From a checkpoint of a small mixture-of-experts model trained on Wikipedia: 256 experts in each of 7 layers.
Below are experts of layer 3 (counted from 0) of a mixture-of-experts language model. Rows are named router (the router's row for the expert), up (a neuron's input weights, with its number), down (a neuron's output weights, with its number) and show model dimensions 0-127. Each number is 50 + 12 x the weight over its row's rms, rounded and kept within 0 to 99.
After each expert's rows: a language model's description of what the expert responds to; "comes after" lists some tokens at least twice as common just before its tokens as in all text. This comes from a sample of Wikipedia text that the model never trained on. Tokens count by the router's weight.

# expert 5
router:70 44 37 57 43 34 60 42 41 45 59 66 45 48 73 62 42 46 55 55 52 63 51 56 48 62 39 44 40 55 43 49 68 57 53 38 65 46 47 28 39 60 66 51 44 36 61 52 40 57 51 59 34 89 41 44 51 65 68 56 51 56 50 51 53 46 29 52 59 49 52 35 22 54 40 64 30 59 66 47 42 67 53 56 44 67 57 30 55 31 58 52 64 68 37 60 42 31 41 78 43 51 57 62 52 56 63 39 47 50 46 29 35 50 46 48 53 81 58 42 34 69 41 50 36 56 53 19
up1:52 48 36 54 27 45 56 23 40 61 57 60 54 62 48 60 72 38 57 59 54 42 76 53 72 33 51 43 46 79 68 40 55 45 51 45 68 31 58 51 34 34 25 51 39 42 62 50 51 42 47 43 24 47 72 45 54 68 49 47 51 35 47 49 42 39 40 36 51 56 61 71 61 58 52 45 37 68 28 49 62 50 70 62 57 63 33 38 43 33 42 53 41 28 42 56 42 58 60 48 44 47 42 53 37 40 51 55 85 53 62 62 59 56 50 39 58 54 69 56 42 45 60 46 58 29 48 65
down1:50 46 52 63 50 47 58 54 46 55 31 47 80 43 51 39 37 45 48 49 60 52 38 45 41 36 41 61 46 49 47 59 41 66 57 42 35 42 63 48 54 71 33 48 52 45 39 40 37 59 38 39 56 42 42 44 48 41 66 67 60 44 50 26 69 44 52 71 63 29 53 46 65 39 43 55 72 69 74 48 39 56 37 51 46 61 54 45 47 36 48 66 49 58 62 32 49 43 37 63 61 48 63 29 61 57 79 48 32 42 25 45 39 42 17 69 41 61 46 52 43 52 60 69 58 74 68 31
Description: Word-medial -ot/-et pieces
comes after: " N", " M", "A", " s", " P", " Sc"

# expert 17
router:55 46 74 47 53 47 70 50 39 49 63 57 51 34 61 47 33 43 55 54 42 56 50 56 46 67 52 36 76 64 45 52 75 41 58 47 66 53 47 37 58 49 50 48 48 63 56 54 27 72 49 28 48 48 53 41 43 55 74 58 64 45 37 73 50 32 26 49 50 40 62 43 44 24 26 63 55 58 71 50 42 64 41 75 58 51 23 49 57 44 46 30 61 53 45 52 50 44 55 51 60 48 49 30 37 58 61 39 43 35 30 38 58 71 41 38 36 57 71 52 60 52 55 52 62 39 76 37
up2:44 36 44 37 49 35 33 51 39 68 59 43 52 51 63 48 47 51 43 82 57 59 54 52 45 37 47 57 60 22 49 38 48 60 48 47 59 33 47 78 78 44 46 47 60 60 79 65 50 22 49 33 42 66 47 50 54 58 58 60 63 50 45 17 42 49 51 63 23 57 38 45 40 71 39 57 42 61 62 42 50 53 43 43 19 64 49 44 35 46 52 53 40 37 58 36 61 57 61 46 48 27 52 41 63 60 70 50 37 54 52 50 70 52 61 56 39 41 46 49 57 35 42 51 73 43 62 58
down2:48 50 68 50 43 68 42 55 59 70 44 64 44 46 45 54 51 57 59 33 41 47 50 63 63 46 56 64 48 57 56 49 37 57 41 64 41 60 63 46 49 34 55 49 31 64 43 42 60 71 34 76 32 38 72 58 54 58 45 58 16 34 57 53 45 35 29 19 65 51 44 41 47 50 67 30 48 42 43 41 69 41 54 74 55 50 36 68 53 54 66 50 72 44 49 41 71 64 33 44 66 59 38 49 28 29 68 34 43 50 45 37 33 40 44 56 52 52 67 46 45 53 62 59 42 60 50 38
Description: ard/ust word pieces
comes after: " j", "ich", " J", " ind", " G", " c"

# expert 6
router:46 41 59 59 58 22 60 48 45 27 53 58 51 57 59 48 51 45 41 57 61 80 57 54 37 57 50 41 65 47 44 54 69 47 60 36 46 50 47 31 35 48 57 64 44 69 57 55 31 62 71 52 44 73 63 43 44 53 48 51 53 49 48 59 42 53 59 48 64 48 45 42 27 51 41 67 44 73 56 50 46 47 48 61 59 72 34 60 65 61 59 42 59 45 44 47 26 25 44 54 48 44 81 38 53 68 55 18 47 61 32 28 34 61 37 30 72 45 60 51 43 43 41 30 53 50 62 45
up5:57 50 50 59 53 52 55 38 71 53 46 47 34 47 41 59 51 39 45 11 40 27 40 41 52 46 58 48 53 39 43 29 45 49 32 45 61 52 58 41 46 47 50 48 61 63 66 36 38 44 73 36 65 64 42 54 61 60 40 58 57 79 55 35 65 44 69 32 37 67 38 68 45 57 43 58 41 38 55 39 28 35 51 52 33 56 40 47 44 70 68 73 45 53 49 51 26 63 63 43 70 50 52 68 67 59 40 61 23 54 37 53 51 52 61 56 63 54 65 42 43 49 53 45 65 44 72 40
down5:48 47 59 34 51 36 56 61 47 40 35 41 46 64 42 42 29 62 45 66 46 69 54 57 42 25 37 40 50 59 70 70 74 58 60 62 50 41 40 55 44 66 63 51 59 38 50 35 53 68 48 52 36 53 55 29 39 44 38 39 68 48 32 66 56 40 26 49 49 24 67 51 61 64 47 49 63 48 49 68 63 61 67 46 51 22 52 41 47 37 23 31 37 57 53 44 65 59 33 61 44 55 72 40 51 38 58 39 72 65 62 35 42 44 37 52 44 51 57 66 66 55 45 50 52 46 39 49
Description: Line breaks in lists
comes after: " |", ".", "==", "\n", "===", " ="

# expert 45
router:46 39 53 54 45 40 50 65 47 48 45 60 36 66 73 45 58 45 45 49 66 62 45 62 46 51 47 41 71 52 31 47 55 47 59 46 51 53 50 46 28 53 61 49 27 49 76 71 49 56 75 62 38 51 42 39 34 62 46 55 57 49 47 56 47 46 34 63 44 35 45 30 13 41 44 60 49 55 56 50 79 54 48 73 54 46 40 58 61 45 66 51 50 70 36 54 39 45 48 70 51 76 66 53 44 43 64 47 66 54 45 35 55 48 09 54 59 62 46 27 38 65 47 45 50 33 65 43
up0:40 42 55 66 49 42 50 64 37 47 42 59 52 66 41 52 42 54 62 66 37 36 55 62 61 40 36 46 55 64 59 68 41 34 39 36 59 73 41 48 54 57 30 64 49 35 38 61 59 33 58 57 58 69 55 45 44 36 60 60 80 60 84 50 68 38 36 43 39 63 64 53 34 52 40 33 49 49 31 64 41 49 26 78 59 35 32 28 42 54 44 47 47 63 51 64 35 51 45 36 41 50 47 49 59 40 42 49 55 48 41 43 37 39 49 60 57 38 44 40 35 54 68 81 61 56 52 50
down0:46 54 45 34 49 56 34 51 66 66 55 68 66 69 44 48 50 37 28 38 67 62 44 50 41 61 36 37 35 31 52 50 65 43 40 68 55 69 46 61 29 44 48 47 40 94 57 23 43 41 49 63 52 26 61 48 52 61 40 56 58 47 59 48 39 55 56 42 46 61 52 62 46 56 36 37 69 55 56 51 59 41 58 42 48 53 76 51 56 38 70 42 55 30 38 48 63 29 53 59 63 56 45 49 21 37 67 41 39 55 39 39 73 42 47 39 60 40 49 46 39 64 47 57 39 63 50 46
Description: The fragment ort
comes after: " sh", " p", " P", " sp", " eff", " M"

# expert 7
router:58 36 50 47 55 41 62 58 58 53 61 51 63 47 61 46 32 45 44 65 60 62 58 82 49 60 45 60 71 36 29 53 58 44 38 43 70 57 40 43 44 70 59 55 25 50 54 41 39 58 77 32 39 76 43 39 26 60 57 55 51 40 52 45 28 36 50 50 62 50 48 47 37 44 32 48 29 51 66 54 76 56 56 79 44 70 47 47 50 39 54 46 46 61 54 57 37 44 52 48 44 77 45 55 43 42 75 44 49 42 25 41 52 47 40 43 66 56 49 29 56 55 30 41 55 47 70 50
up7:58 38 23 31 48 45 66 37 47 64 38 45 53 42 40 48 71 62 50 76 34 52 68 70 56 60 50 45 59 57 52 58 37 45 31 50 46 38 45 46 47 44 48 47 44 69 69 60 48 43 53 41 56 69 48 46 31 63 47 73 55 52 44 29 52 31 51 48 72 62 57 31 53 38 46 55 53 29 52 38 54 71 51 40 37 35 54 45 62 36 49 36 47 23 38 67 66 31 52 59 47 38 37 66 52 56 33 56 59 54 55 44 83 49 46 64 53 58 40 48 61 61 40 46 56 59 29 72
down7:36 58 61 51 62 37 66 56 54 50 57 59 46 46 61 46 47 41 55 30 71 47 27 22 49 57 48 70 45 56 47 51 48 74 59 65 64 46 64 52 56 37 56 61 56 43 47 38 63 43 50 56 58 51 45 42 49 53 41 33 27 58 54 51 57 54 56 35 29 47 44 63 30 33 52 66 53 44 44 32 53 45 56 60 60 36 51 56 52 61 76 69 78 60 43 21 33 71 46 46 34 58 60 69 27 23 37 46 49 38 59 46 47 43 48 57 36 49 75 37 32 65 52 62 37 47 44 54
Description: Space before table numbers
comes after: " |", "|", ";", " /", ":", "  "

# expert 0
router:53 34 73 73 64 21 59 56 43 40 71 70 60 68 51 46 48 38 51 62 56 63 54 50 50 77 41 53 58 57 41 41 54 47 40 38 60 52 57 39 43 89 53 64 62 51 72 47 35 63 48 59 55 51 56 24 34 39 56 47 51 43 45 40 40 43 39 52 40 61 57 34 51 51 49 71 31 74 54 74 49 58 54 72 36 41 36 36 54 56 69 47 54 67 49 46 31 28 48 57 40 65 47 44 65 53 58 45 54 38 31 40 30 47 55 42 36 53 50 42 59 65 46 54 59 44 49 43
up7:44 55 51 67 67 56 49 30 37 33 51 37 39 50 72 30 48 48 78 64 68 60 68 52 36 64 37 58 52 33 34 51 53 49 50 63 65 38 58 38 62 63 45 41 36 33 44 47 49 53 55 56 71 53 69 46 50 29 49 47 68 56 61 61 51 48 59 61 57 32 60 27 54 50 46 67 36 57 52 38 52 62 57 36 34 61 51 45 41 58 48 63 23 45 61 42 41 70 58 53 48 58 68 63 66 43 41 47 45 65 47 38 43 46 80 30 50 31 26 35 50 41 38 44 49 44 34 63
down7:65 32 30 53 61 54 75 57 58 65 69 41 63 60 69 36 36 47 58 53 37 58 47 43 47 43 71 63 65 66 57 47 51 75 55 36 46 61 49 57 70 23 44 62 48 53 61 61 52 45 52 54 30 65 54 62 47 58 56 70 34 42 30 31 40 43 41 54 48 52 38 45 53 41 47 25 44 36 54 52 64 78 67 49 45 31 60 69 57 67 39 41 49 35 59 44 73 33 52 44 42 46 36 49 49 44 51 52 49 61 55 40 41 49 33 52 47 58 41 29 24 37 55 33 53 38 37 53
Description: Word-final le/ne endings
comes after: " A", " E", " ro", " a", "ar", "A"

# expert 50
router:55 29 67 56 45 39 62 42 44 49 61 59 63 57 54 49 60 44 44 50 58 61 58 67 44 54 43 40 56 39 38 86 56 48 48 36 50 53 44 27 52 70 52 58 44 36 67 37 45 44 37 48 48 65 57 39 22 77 61 57 46 52 36 63 32 56 46 63 71 49 50 54 41 28 31 56 50 81 43 65 61 52 41 61 60 52 55 55 54 38 50 27 50 49 46 47 42 45 37 46 58 67 49 56 63 57 82 36 62 62 20 55 39 46 24 41 38 69 51 50 65 47 47 50 66 42 45 45
up0:54 54 47 48 41 56 59 41 62 58 34 43 54 56 51 71 39 40 68 64 42 51 49 56 31 35 58 48 50 77 48 55 48 58 45 45 57 42 34 44 43 18 59 34 35 37 32 49 60 40 44 32 49 54 45 69 61 45 62 64 59 56 54 69 61 47 72 59 57 57 50 56 50 38 59 55 24 55 35 41 44 51 67 56 39 47 47 51 71 50 38 34 35 77 54 55 79 42 61 48 47 49 36 66 61 50 43 58 76 51 47 60 42 55 36 27 39 70 20 37 64 42 37 36 50 62 41 54
down0:55 41 41 73 65 49 35 61 48 52 53 34 44 41 50 34 50 57 42 43 26 55 53 74 70 62 54 50 35 26 45 47 35 41 41 66 39 65 46 39 33 59 48 49 54 70 56 46 45 67 44 58 36 71 59 36 42 42 53 39 38 42 42 31 46 56 24 66 52 58 64 30 71 55 64 48 63 58 55 55 48 73 51 47 48 33 32 37 61 55 44 61 60 43 41 59 65 35 52 55 53 54 64 24 57 48 59 53 37 40 50 42 74 32 70 74 59 44 66 44 53 67 31 47 51 39 62 53
Description: Infobox punctuation, units
comes after: " /", " is", ")", "0", "3", "4"

# expert 24
router:76 30 57 61 69 51 64 50 54 38 78 63 44 57 70 61 55 55 55 67 47 46 52 46 35 70 65 56 74 41 36 73 49 47 37 31 51 44 39 26 55 62 55 67 32 56 78 52 45 58 53 54 58 51 40 42 19 68 66 53 46 37 53 52 26 48 46 62 43 57 50 38 40 53 47 59 50 51 56 66 45 49 64 55 41 60 40 46 45 46 53 43 44 44 27 60 42 46 34 62 42 50 58 59 36 37 54 23 60 45 38 55 52 42 47 36 65 60 56 27 40 67 40 35 54 60 58 33
up7:40 65 68 49 71 50 36 39 55 39 47 67 41 30 53 64 60 74 63 60 39 66 36 46 56 61 44 58 44 31 29 57 50 18 55 43 34 60 52 42 43 53 55 54 52 50 58 53 64 45 75 62 51 47 44 48 62 32 40 14 67 53 45 47 60 47 49 54 54 65 45 38 39 66 51 42 47 47 41 35 65 50 40 34 54 40 39 53 44 77 53 39 36 54 78 43 49 33 40 44 50 48 64 78 70 62 41 55 69 44 52 40 53 41 67 47 44 51 47 70 57 41 33 54 66 45 41 60
down7:58 41 48 48 46 67 40 46 31 64 56 42 79 60 42 53 29 61 32 37 67 63 54 49 60 27 59 43 51 45 43 37 54 50 65 58 57 46 52 54 59 39 27 40 55 55 34 59 41 52 44 53 51 57 67 46 47 60 62 52 70 55 44 66 42 54 27 59 47 41 43 63 41 48 71 82 47 49 63 69 46 33 73 69 45 61 26 34 56 47 37 51 37 58 26 73 31 39 49 59 53 47 50 37 37 51 64 48 43 61 34 77 45 54 39 43 69 64 49 50 60 38 49 33 43 42 51 39
Description: Ex and x pieces
comes after: "p", " P", "u", "ap", "ro", " I"

# expert 2
router:73 51 50 61 62 44 47 72 47 23 55 71 57 56 46 40 57 34 42 58 40 71 51 67 50 52 64 44 56 38 35 48 59 44 43 54 73 50 48 38 46 43 82 60 49 49 68 48 35 59 48 47 57 67 41 39 41 68 73 49 46 32 33 62 50 40 41 73 71 45 53 35 41 45 56 45 36 56 63 61 57 49 37 70 41 51 48 60 58 46 54 35 62 57 30 45 37 20 56 56 33 50 67 30 44 55 68 46 50 60 32 23 42 59 42 41 60 61 62 33 61 49 36 51 48 52 52 47
up3:63 48 40 26 51 39 49 56 40 35 45 53 31 55 74 29 50 38 52 34 29 60 37 52 42 69 60 44 49 64 51 65 59 53 36 59 50 61 43 69 50 42 57 62 58 50 58 48 38 44 58 58 55 29 46 52 66 50 41 30 34 46 38 53 60 82 40 69 76 50 84 60 52 35 61 36 52 44 49 48 65 71 44 72 36 53 68 43 33 68 57 60 56 54 60 50 56 45 58 53 38 22 43 36 38 58 49 66 53 62 46 54 39 52 39 57 41 47 40 41 47 59 52 31 44 41 30 43
down3:57 44 40 72 50 59 65 50 63 53 46 40 80 38 30 53 52 57 64 59 62 46 47 53 44 43 54 51 47 21 51 24 54 53 68 46 63 39 50 48 61 51 55 61 33 34 53 54 70 48 37 51 52 60 27 52 35 50 47 57 48 48 74 65 30 36 60 65 43 49 22 47 43 48 37 57 48 47 58 57 47 40 47 35 60 53 45 66 67 34 48 34 34 46 38 50 48 46 43 56 46 63 70 58 74 53 68 32 43 43 54 55 56 58 48 33 65 52 61 54 58 34 13 57 43 48 80 44
Description: Word-initial capital letters
comes after: "-", " |", ",", " the", ":", "|"

# expert 47
router:64 45 55 54 57 31 64 61 46 35 71 62 44 50 53 47 40 37 31 60 58 59 52 67 42 77 57 48 65 43 36 53 69 46 49 43 64 52 35 43 37 67 65 60 40 54 66 59 34 66 53 48 40 62 33 41 44 75 67 47 62 42 30 60 29 47 42 50 63 43 58 39 37 31 42 52 39 58 77 71 69 60 57 55 42 61 43 42 70 37 45 38 62 65 39 40 35 38 37 54 46 67 53 49 57 57 64 40 60 45 27 39 37 55 38 47 59 68 62 29 45 68 38 50 48 44 60 36
up2:46 54 52 67 41 42 47 26 53 33 44 44 57 52 55 60 65 57 48 64 58 77 82 47 44 44 57 51 30 57 40 40 43 40 62 53 39 54 31 51 50 59 59 77 54 41 75 51 49 58 70 30 43 45 61 46 48 58 47 63 68 65 23 56 45 28 53 59 72 56 43 56 45 57 32 40 49 44 66 62 45 54 48 58 49 48 43 33 68 41 49 43 35 61 36 42 47 24 47 34 43 60 45 50 49 65 53 21 36 51 48 56 71 69 38 44 58 74 58 46 52 64 42 75 47 50 63 48
down2:42 55 34 63 45 61 50 63 32 41 55 63 53 37 27 53 57 48 65 34 61 50 48 33 56 57 14 53 41 49 63 51 59 40 57 50 44 38 53 56 50 51 45 55 44 33 55 47 32 47 56 46 52 83 59 63 57 88 46 71 76 46 38 40 36 53 58 44 47 44 25 53 70 48 60 38 58 48 54 44 50 49 26 61 73 66 50 46 62 34 26 49 49 65 40 32 57 60 44 47 50 69 55 58 66 59 41 59 40 51 34 57 46 46 66 64 51 40 60 27 51 38 50 53 35 54 60 44
Description: Name and place starts
comes after: " the", ",", " |", " of", ":", "-"